python train.py --num_hidden_layers=18 --d_shared_expert=0 --hidden_act="swiglu" --routed_scale=1.0 --num_attention_heads=3 --num_key_value_heads=1 --head_dim=64 --vocab_size=14523 --init_std_down=0.0 --beta1=0.95 --final_lr_fraction=0.0 --dataset="wikipedia_en"
Below are experts of layer 10 (counted from 0) of a mixture-of-experts language model. Rows are named router (the router's row for the expert), gate (a neuron's input weights, with its number), up (a neuron's input weights, with its number) and show model dimensions 0-223. Each number is 128 + 24 x the weight over its row's rms, rounded and kept within 0 to 255. Numbers have three digits each.
Before each expert's rows: "gets" lists some tokens that make up at least twice as much of what it gets as of all text. This comes from a sample of Wikipedia text that the model never trained on. Tokens count by the router's weight.

# expert 1
gets: "\n", " |", ".", "|", " (", "=="
router:114108140155108085142147098134155130162113134084119118124179130117156116150137141125129116100099119169159118112103116150093119093128094093125152158098116113120141149151080083136077113139111119125107138120106127148149129136130121082167113134130107133132167136151114147114134104109106122107174106138132154123118174148110158132089137078103171134189164140091141092157105154178149091109127098175156175097123125131138166111136173145156113117116145178105101148173100101104107154126152104108115113171143116102129120116110144096118134116108078119144124094149116119143142127144166163155123135101138132145160129122112139174125144130114129109170142108125162134144102100140074120123118
gate0:147105101126106137186123092133147147090150088128157099214111139120102116108125117135114170136154156104125144124130104108147148133130132147108154143139124139108104144125148090101124119115143084132157109150112164147120129153106108073147143132173146143152127103089135131084167133117165141105140154088115138130118107107099159131094078116155155155126113113084112113157138149144123124093164146110160120137108119122106151122133143117083136167111119124114093103126199080143084098122140154118187158131097151146145117175125124120119133159147133108155151159139138093140144118130132115096132101151094134159103138156108143144144099149134117144070128129129106121126084131174138104147148
up0:112113144165138074111106102111090138141091143090117159106172140157171131115102078137117138121123146134143097088115167123113128147114141125119110128117105127186132137107149168148160165148107145165122142153164153079114094118142074129103128075133105118110185108169186120162111157180130102141122128094171127127144131125128083112113107150142121108119123153132126127143125084117121194133117127144135147146109133080144105143121126111144142121136152109130107110133121156139140120135146128126142111134130089168149138094111099174158108126116103125169126107142126129120077130150124139143149131112107139145100069193114147077126129173120139134136117120130104126153144136149101104099109

# expert 0
gets: " of", " to", " and", " was", " the", " in"
router:126098148115126135135098144119106137123161136123125110131144106148109127156139136144145064130138091141143143167144080140079175126150131094147153150131102111103152146141120103146119135150115157114077140168164137118110112136087134087131128141156128138095106134143102138108130066136136153111098152169119105136134123139119093079109163124096164147127128100131110114144092120158183107134108114151153131139141121151119120120116167113148102102125121125065086128133109107130151118139161113110107107167191116136101160098146129133102091178133108170151129140146137145157126181123153137123129115119119112171155142118143139143171122179095114114132105139150138163130075099142119066095143
gate0:113129132116122161140145111162078115083143156142150100143097156177129121090152098147087160088157092117102103158121100140154157120148112123151087151140117191120106110103130132117104133135114134138170116156112180139129114127132109107094141115154145132133108128158107121100137127114094132119096140164156094139127139116165074111193148104122140116093120143161132114167095128099156148126154137172168107200121142139111157113137139069107112149114147139143115107111129125171153137160110156117144153145109115114129123087159108145081105126119090128102136134096092132191116133126146168141118124123114095137127140095128095127115125149116145162128102126146133127082126136134105130097099
up0:115147099134145127167133119156133126125119145188142131115122095101155107144133108137127120171098166133167116138141156172143123150067087126157157162129083131149144103115100131093099051137155125141116092127147103171121101131108153089136085107090147107142137153142142170115127161153092116096095159120105191120092148118134173158127144152109074126124098142151134138093146135096137125131106103098134131143123103147143146131158138165168113128121143112156127112149157137115139120126103098157114113125135155078105105124120177110110132108148139148124114088149135108184094113145125116088112112105135145109123159109131152143100138153121104135117102148113162090152169126149126150103122

# expert 3
gets: ",", " the", " in", " |", ".", " of"
router:129120112143118091162106119131104116121113171113134143067139132162121147157124115133157101153081123200099136189126125125115157125112113132147144134111111090113122173135085118111095126173093156110089111188129149132128108167102156121143099173124132127106118134150120141122116121132123127128128127135100099100159124173105145120115123143103148128125155142113127088140114133122149168120128137129119163096125147130110129134150170150131083127117137130090107137138117107120130142109164118105068139137095141117116124141167141110076123115125111118144157112157151100167182177134181151134157102122097143143117139089110127148160150130159083125176146124142126176158119116090117089079112
gate0:089135157131126080097127139129123151154146177127136100106077137108111150161138115125149085141097105128149109155138087130111108105152121094097129140148134130143071125165153120078129102112111114104099127154157152107201155134151108185118121149098163146147116123143120115157092169089137159080148134115123115115153111126109103086117161128114194103127095132143126113086112133165107132132100114116131155158144158126162123124130065152117145143098126147157129114151091130094149187158104110126100119110101112154116142121161156120132143160122148106109135091128115100146130147151150125103159184175131137148110131117120140149131125147111128144146103152093117122124122098099118140109141
up0:091110158094144135128138122075113136134101097115133157121117143119095079103087157120090106117167108114134104147147105111130154160105099079085133150121149146106140146115092094111151126119174128122162105124073153146134077129135127144121153130165148099122101117151162132150151108142112121158127179117111159091150133146146140139118130121159119137136138155141118165137100142169157102120175112078125151135131140121151159152105156115101186158105075120120134130120149107115136143121167120091090083108145126124132132170107134133146164165171109123167132162115131111157121122095113124147134104107139129129125089115135117116111133122145148113155122141049182141098154134150104133154130